Weights of a small mixture-of-experts language model, trained from scratch on English Wikipedia: vocabulary 11745.
Below are experts of layer 5 (counted from 0) of a mixture-of-experts language model. Rows are named router (the router's row for the expert), gate (a neuron's input weights, with its number), up (a neuron's input weights, with its number), down (a neuron's output weights, with its number) and show model dimensions 0-159. Each number is 128 + 24 x the weight over its row's rms, rounded and kept within 0 to 255. Numbers have three digits each.
After each expert's rows: "gets" lists some tokens that make up at least twice as much of what it gets as of all text; "raises" lists some tokens whose logits its average output raises strongly, later layers aside. This comes from a sample of Wikipedia text that the model never trained on. Tokens count by the router's weight.

# expert 18
router:105135131101129137129119165130112110142095100165081142147134109126117124141107122148138165157140138132077139150183078149141138138161101128158155107127117142128136140104109174106161138136158105140175132105105065166118121145104128160119170165114133124126144156129132165131154156125133158106116176105129118137124115067161130138102111083098121106126156111147159115132096117096108149160114149135113144191138136112138095100153142128151090174096119124155107100157164120136162122142134115
gate0:139184095119068140144117153114106119126137129166120102128118135081159123071111151144121134073156133110121104149118124127117103118124099116148126093158107146145184104130077140188132153106106117104149141082165133101100121145118159121130146157134115115135138122122144189170086138118158142100135136145139099096103127078128131117129112135113158141126157129151171137156109120086139151133126175137127125138154123161157101113156127134142126109148140134128140124120167173144152124071115099
up0:134149177124139127125105100120111132111133195144139149101124133159121083129129102130136116131136157138129137115125120134166104154121116117123130157111151150119151190153139084122103103121136141116070134158163095101107162153098099114126089125115130145116149143107128110088113115152114115102078106153132147194143111132111142138101095111086096137144121089117092119155147118166083087119083116136097139156132116128109139114131134191087147107126137111086136084088117130103128131125125162
down0:151134164128100130139156145106156133147166154111130155060129126143116121124122110138147103128130143135100122115180132159155130136108078131154110179158105112130141160078139129134103101110129108120147099110160121134087152135101138139099177077146129108151168117103140078140110146102160114130163146145130071107126138139109117116082164123121127088175130115140112153123164128100121168102130110120115144130133103137173109111132147152130148092146138140109166137141130138090191143170125118
gets: ".", "h", "ra", "ul", "'", "j"
raises: " of", " and", "ed"

# expert 1
router:127108103093145123104140152117115108146120114161124103141134151174152114163104115161161133150146176120080137136170104126106131109155095153162131127117099164152131143115136183101146155127167108143174143118064092153128114141116110138104163113089112112097127153135165187118126138133131145096113144115137095156093101122148147168099109127086091103161164120150142125129126129109139136159113137139125102139086123083123087115159160125164096142111141141125116085158143129159129111135123115
gate4:123102151099119129113121103180103113161125139108098108096120145147162121163133182145149103126131118157139089105094096141093131122117151106162152143129124160125129131119137121161123114086166111101083151084095135125114129144143123107141156145112142153127122117177079143116109117162103163124138160128105101119111100110133110152142048096143143154106126137123166129186134144127151132109119153123098135162108165143191153089144158100160141128137151107130145143145137121123091154107100115
up4:140162114162124152138145112146108138117123139124132082090167120136195117104077168145110090124131109098099033149145115112116137108086148127117135095120107112139152190128152163148117158093157128159128164125110136146104125090093130098151111139137093123125108129119143144137098135154161155101148162144113109111156137151119149122177111137101104156117139092145163133116160106125130137158121132124137135149120146150119152130120187139151141135131135119137177148141099124100123167136135102
down4:148118140146150109159133077109155163109117148130133130177164112110087128119135117115126143154106108153082158118134142184144160139124141113165093116149117119090097114092127112075131160132153119119075136131137118122106114127075105147145110118154140146136147165119092146087096136138144150196197090086118156102150156120141137150115130098127134127114144106178115127100157124135110147119130120160093085130147103117133126095152137134122155120132116154153155153103136144143153165143128128
gets: " (", " \"", "\n", " was", ",", "("
raises: "1", "2", "R", "B", "M", "as"

# expert 20
router:134132099103146139109136151115107132145099096152124117158136134173122142144116115165138143133154145120093159152173102141128137126133130146162170118131101144124158136106121177087136154152129140142167127094115094182141108157134118160127129136120092105110143138127160146101132163138143169071111131118146141167109101112195128162109096092111084105168164090169140129121096111080124162181122147143114112154103127129131106108159135129184107152112125110150101102155126103137115119136134129
gate4:130087132134134139133135147130094145124150130109094120135157148141138112110124087100095107099133103127155125106120155142164157143105108092158099119149089160115117084159124138171133133125112104123109109132153138102150093136166099102161141141104108099123122164158130149119103146115122118103107104097107115148108072136101175124093117110128124168174096097093111114116080153122107161146175148130146144146093108139111202098130070130156116153095093119145111131108106132125094134142127113
up4:125138160088143109114097197122130124151129135126135153144124117123110132131143124128187098118122094138128107123118117112180143126135105092103078101085158134111193126150108124116131171106148141138162082111127142128153111077114133122115142129152134103154098112109122139081104189120121128135100127144096111084133123133095139096162131145122149106127106134171151159131137121169136098120125145123105122104127094161105116129130113085145114104094139111076124106119095097073112097157138102
down4:150123146081139130127086116133177074138139139138126114100137111103132170120116128111081105145096163128124131126109142116153113128122094103105135133097114161181103161112116140166094137127126108152156137075129146142118109113116135149156145140096096104117117147127067117156080111124176152121132139162144071122146119148118137150121159176147144159150130161140096179125110146118134100087136100066136121129105137113174147125120113135095120104108139134101121097098151099161119105136131146
gets: "1", "2", "0", "9", "3", "4"
raises: "0", "2", "1", "9", "8", "5"

# expert 7
router:110138142087155114104122134142099120114123124178098118146107145156145113142116116163137145153143160112119171148145097139134120096136078119162132115133114176142138154124100154115149150187132132165142116118113130144122103164122136135144128135087110097111122134112175161113161168111132148069082168107101108151101107099154126141124122119092086105165149092143173129116093104105103155171099153144117098175118138091110123110138145128144109150102115119139113082155138119168111108154152119
gate3:115131132120112134158128158155103159066138123157108151134152103103146127122130137104142126140147116143158132113116121156149085144113132137129140087109098123081136122133138146110122168152152136104143135098097182116112127128139094114137160131129083156126142134119130159155077126095085101131109135121089115132108172162130122117171128088164116122168090076147104104117120171140134131165087099129095115088171132129104093121132129091103148120121165157115156173121080085123143119146122155
up3:128144142123227138128121094117118152146147105139135114105165122124122098169135113156129144123113123132131128137133100121110169113129133123106111138139136123148102093090130148142144120098132100124143087107134139171122117120126095081130125148127179111113143108121109126115106127162170111105113135096126127103128143123142122105117122171081125079117113143110142098123150108115131085127151175123097221096132135129117124092125088099131102142144113054106140132106092137100123152148109160
down3:140135132095127141124113151118183062106123150123118126136113126136131139129123088147140161114105121106128114124171108180133112157144113084149128149155134140132087152093097097117130141131079120163152098126138106165140141124114124124145113111075111119124090139171148081138156134163181142094155119143143145103170123136132124145099143134119161128140117133143188142121113115101144101155140118149104127102110163121108166072120131121183113143087113125149123125113142117090117135076074142
gets: " a", " the", " an", " American", "ist", " is"
raises: " and", ",", " ", " the", "-"

# expert 14
router:108124111082140130108137158129094124150112093146121136141123153146123131158117105172163139148131149115079156149162102142147122118143105160148162128123084163119140128102118166126153154159138122156169145084088092170131102141121131150123155134107099068088124144114145141100136141116138165111088135123136109170108131099164147166117097104105105110157165098134148130111103119114133171175099135132105107142109114128132098090166148101132113174120117116137142099139135113151139084158134079
gate4:117145145156138162142121182085142132127098165141129116175092122144123136079153175146122107100102086111174110102070132142096144111110114111146129122109112106105154101126178092123147124146097104109121139133137114122156135115120119143149141107098070130131127125143156132081131160111123117134188120154130117121134110130164110106142112128126089125145147099132166143119126126122088142174116155147105131127116188158135097141142133144141168177106132131161117102084118118176158119154131111
up4:105137121084139165150137179093138142105101161109128115146103131169171134116141163102098114124107099125167127141077109117115132122137127130184140111088161119113110115146150129120166122149091115121129158117156127147130135116138135129164105134121088099150146165132132108084120123141129108105200109114120151133143153129175087091136147115151132154141156125113161123126130109094113150173135202144135136124110133176122098159154148175160170139138113119149138101112112115138148116105145166
down4:094118142106124136152147152140079074127124107138119149140110149100125102130130138186139114156121135117127136131136118136111119147123159123153115204143095094140100151168101162167149109158133122124153136135104124092168142116115168135126179170101110091159119162167164177119133136125086143128145124104108138152113155134180067118085184124116132134112163139117129143106142124116150110155134096115124141120126157108160132122124137112131119114129091180134151156093154144102128139103141133
gets: "9", "0", "1", "8", "2", "7"
raises: "4", "5", "3", "7", "6", "8"

# expert 5
router:130128095096124150116130149152092130168118128176101098133169172171131107133137129161148171146128175134071165165156120137143119145125135136158154146110107134168148141113123169104128131164128121175144127111117076127138069144109134127097156110123106104119128112124164153127148131120119141092091138126114109149112123101165136175093115078102086111128138125124123144122109125096139148148093162148082125169132109113135107099169153118125089127097090128135091111143128109128112097155146125
gate1:123129122173158129125155119091119128163117115111154150148134164162144092112127109139148100097081134137090148082112123153125122150159093121131161164111142110154130141129143151143096180169126125128090120103145142098136125166143175146083164133126127152136120099105118135142148150110125083134138093122130150123094128178171144132156142123110100142121134125163135130126155090138180144127135075103104114194116107098133130150135126088156105132168119100092110164103134127180116116119140119
up1:126144144140152142137102105079109116136135151123150160125170150126105173117120111132116116102069124148093098122141145142139123142126115156132132140128156145169112114153156101158107131125128124102142110107120141122097142182102144137100111116155147158121131150146166141088136124094127140100121123141139156149105130154100124152163176140140013142083106143147130118119113132124096130141139053135164148127131114080115125156177119127128141156147128144118140104087118138149142110104159134
down1:114115136114188134129167090142121127129142113120136110127185113131132113113111128129115151113075127117158119133068125134139086158140120176150068141125174116178146148116136141124115165170130102117119099113139117119149144179135097138148085102134154172110161164137162159109165087135094153144145159128160117141120131102125099129142128140108141117115138129156087139134167117136147122086087103125123148119122123142153188125073144143138094119128140160109150143116133147137129112148173117
gets: " S", " R", " B", " C", " M", "c"
raises: "ent", "-", "ang", " of", "ed", "ig"

# expert 6
router:113118128107126123110133161109125108116113117168103136138126127168126116148074094156164133128136158107071134161158076150132110140146092114143149127144108159110159142092098183109148152144126145140156127097087081155154109160105127146113155142095103100107118157110162186090140150133120155088119153136117097164123095104142122138109133110090097082145153101126133121117110118112131189161095121119088119153130126110119083115159135122148090146118128120163125102132131121152135096135133118
gate3:154145122169131126132129150101170140099130126151181086162127083098151120129130149160062113140126126127070125096123111125105088166127158145183179134144112159098135103117122132167120109126161122107156145135127122114110095161121108132156157130110135169104131131120139132083116149143150142163085070137125119133188126136127110153121165140130093123160097152148132125113131155122110130113062149132106126116113111130155145120111148142158156117157093153119103116131154130123163133151109106
up3:098123150134175104129139142091104090143097081136102127140156133159116140116113101118090088121121159084100171169074144170123117159116167117089133058129135086147136127161163112153143139117184109157130105146171130143133114162135149152133148141119091116162154120117162122160152126130123090120127138087100142132122147128148122121142135161104150131150094097084137108131121145126143115088153120112160115108120163116109099110139135140121138136128129176154149124167124142178137110145135141
down3:138150147093107103126109082095103132144122159135176119171118140092160163163111131138096139129159172187130153122134138141126102151110088111089165125112077135139155099112100140110158180109121180141113096127125141126158114143178113142062112112129141144135122145139153142114103116138137128097113180150107167136099134114107084125152112120130100075116143119140142133117136129147114115134133137136139127091154140146115136136132134161136113155140123173105072118119099164176123126123112108
gets: ".", ")", "\n", "\"", ").", "),"
raises: "\n", " In", " However", " It", " He", " On"

# expert 8
router:090081118122160132118124142136126112130103114189094111123138126170138132122136080162125122150161152117120128146146102135158111126153109148151156152133113158138146164084132172097163162138157159146152149106105107187119109124118135134125153143081119095108154148151173163114121156112139135095073160125135119148139118103171134169093119073117075107138123120141140128156128126111145165149121155178100110135135122116128120100151154143142129155093151119128138103174155126121113133164126101
gate1:116118099150161151118139142182169108106111115160160104119070066159107155124110117145101133137115108173112170090140108156141126108158140147090136126122152114125130099111116137129133138163115158087090125118147104153122156129108135102132160107102118088159121105107147148113093094171101123073146125140105145129084154127099154149171123119127117108122138130098120141120132112143181136135153132117130144121117125148091137150108100120153090147143109096121121153178179151111114123074142129
up1:155128083141149158141113132192112096109102112134165148127098088121091147094121109135130154102088129140122147101111097164101073084098096126111126141132130106150134114146136182142114172148123132110141137107138068082132183144131101089142148111091132104147121108116169133155124098130084099121135146126168118104112096134117097142130123140136094111112136156122146139094108121152161106099169127151116114169111139118152118149151121125132139104140101101141081169123127131123113119167150113
down1:143132133123083164135122166141101111137104126143137106111144125118076080152153119151094092185125142119161131143153125087131151137151109065097060158141092127156118092122090122119100136137129171149144115103145140151119138088139134126158106107149143105100134144130102141174154104109134165157139109157123107112119153123126150108163139111151129112091104133110133138122123152093107097108138070142159134106111119145088107080134148124160106094108163136111161154120130094098131127117110110
gets: "S", "E", "A", "O", "or", "I"
raises: ".", "-", "ly", "ed", "ate", "id"

# expert 23
router:133129115102138137118135172136099111142088129149098115120123154158126123147112097163161148149148176111107162153170100131137123134140115147142151143116105150131123151104116152096132134140150121120161150088079093149158124150132127138121128130101121089102117130136159190137147146120128140087097152111116115187087094113153138156094108111075104104146170094129158113132101126110116138167078125119123132159095085091110098116145149121181123173120119144134115107152168113135129127170149110
gate2:165164163118158105074173095138108140138166138187092133130143123127121169128123127188142119152111144140120134112101144129112139164123116101125142127140118168127129150122155103143150116115133175080127154135121116104087159164119166143119122113119144140128126114128127138128140132081102130105103127132168126147161167127160101160129124173146151089084143111149125140163103156141094110143130150132112086129108091131124127152155116140129168105146085122124178100137137108099144136173112068
up2:156114156082129139097130154164132170115113103077126096153165130112130105148140140134141141120144131102177137110129118103135134124156156127103148110159097121129170097097130127125175147137125133154127091140132111112122101082141134107120139110126124129141157122106144113105132110132189122133141134144120162130137141139111114151178126156112079132123154129112076097116119114121091111129136128150140124123117109151117148166097139117116057141059082164111093060114117100153132150121129182
down2:103055119134135146093156144131149158152139115157120116121139114119109113112175156118120114147083090110105160069124144127099094121122107102109146140142144106133128142119149120146137105129108122114122119087106149121111127126118123151136101129108135135096148138124119117132108094121110152103063126148182152147105105136153144163142134143130136099135110069195142146157139117105104148144137096132172172132164149146168107178133122079121163167123135166108141138138145095162099158151114129
gets: " ", " $", " Apps", " #", "  ", "    "
raises: " |", "1", "2", "4", "5", "3"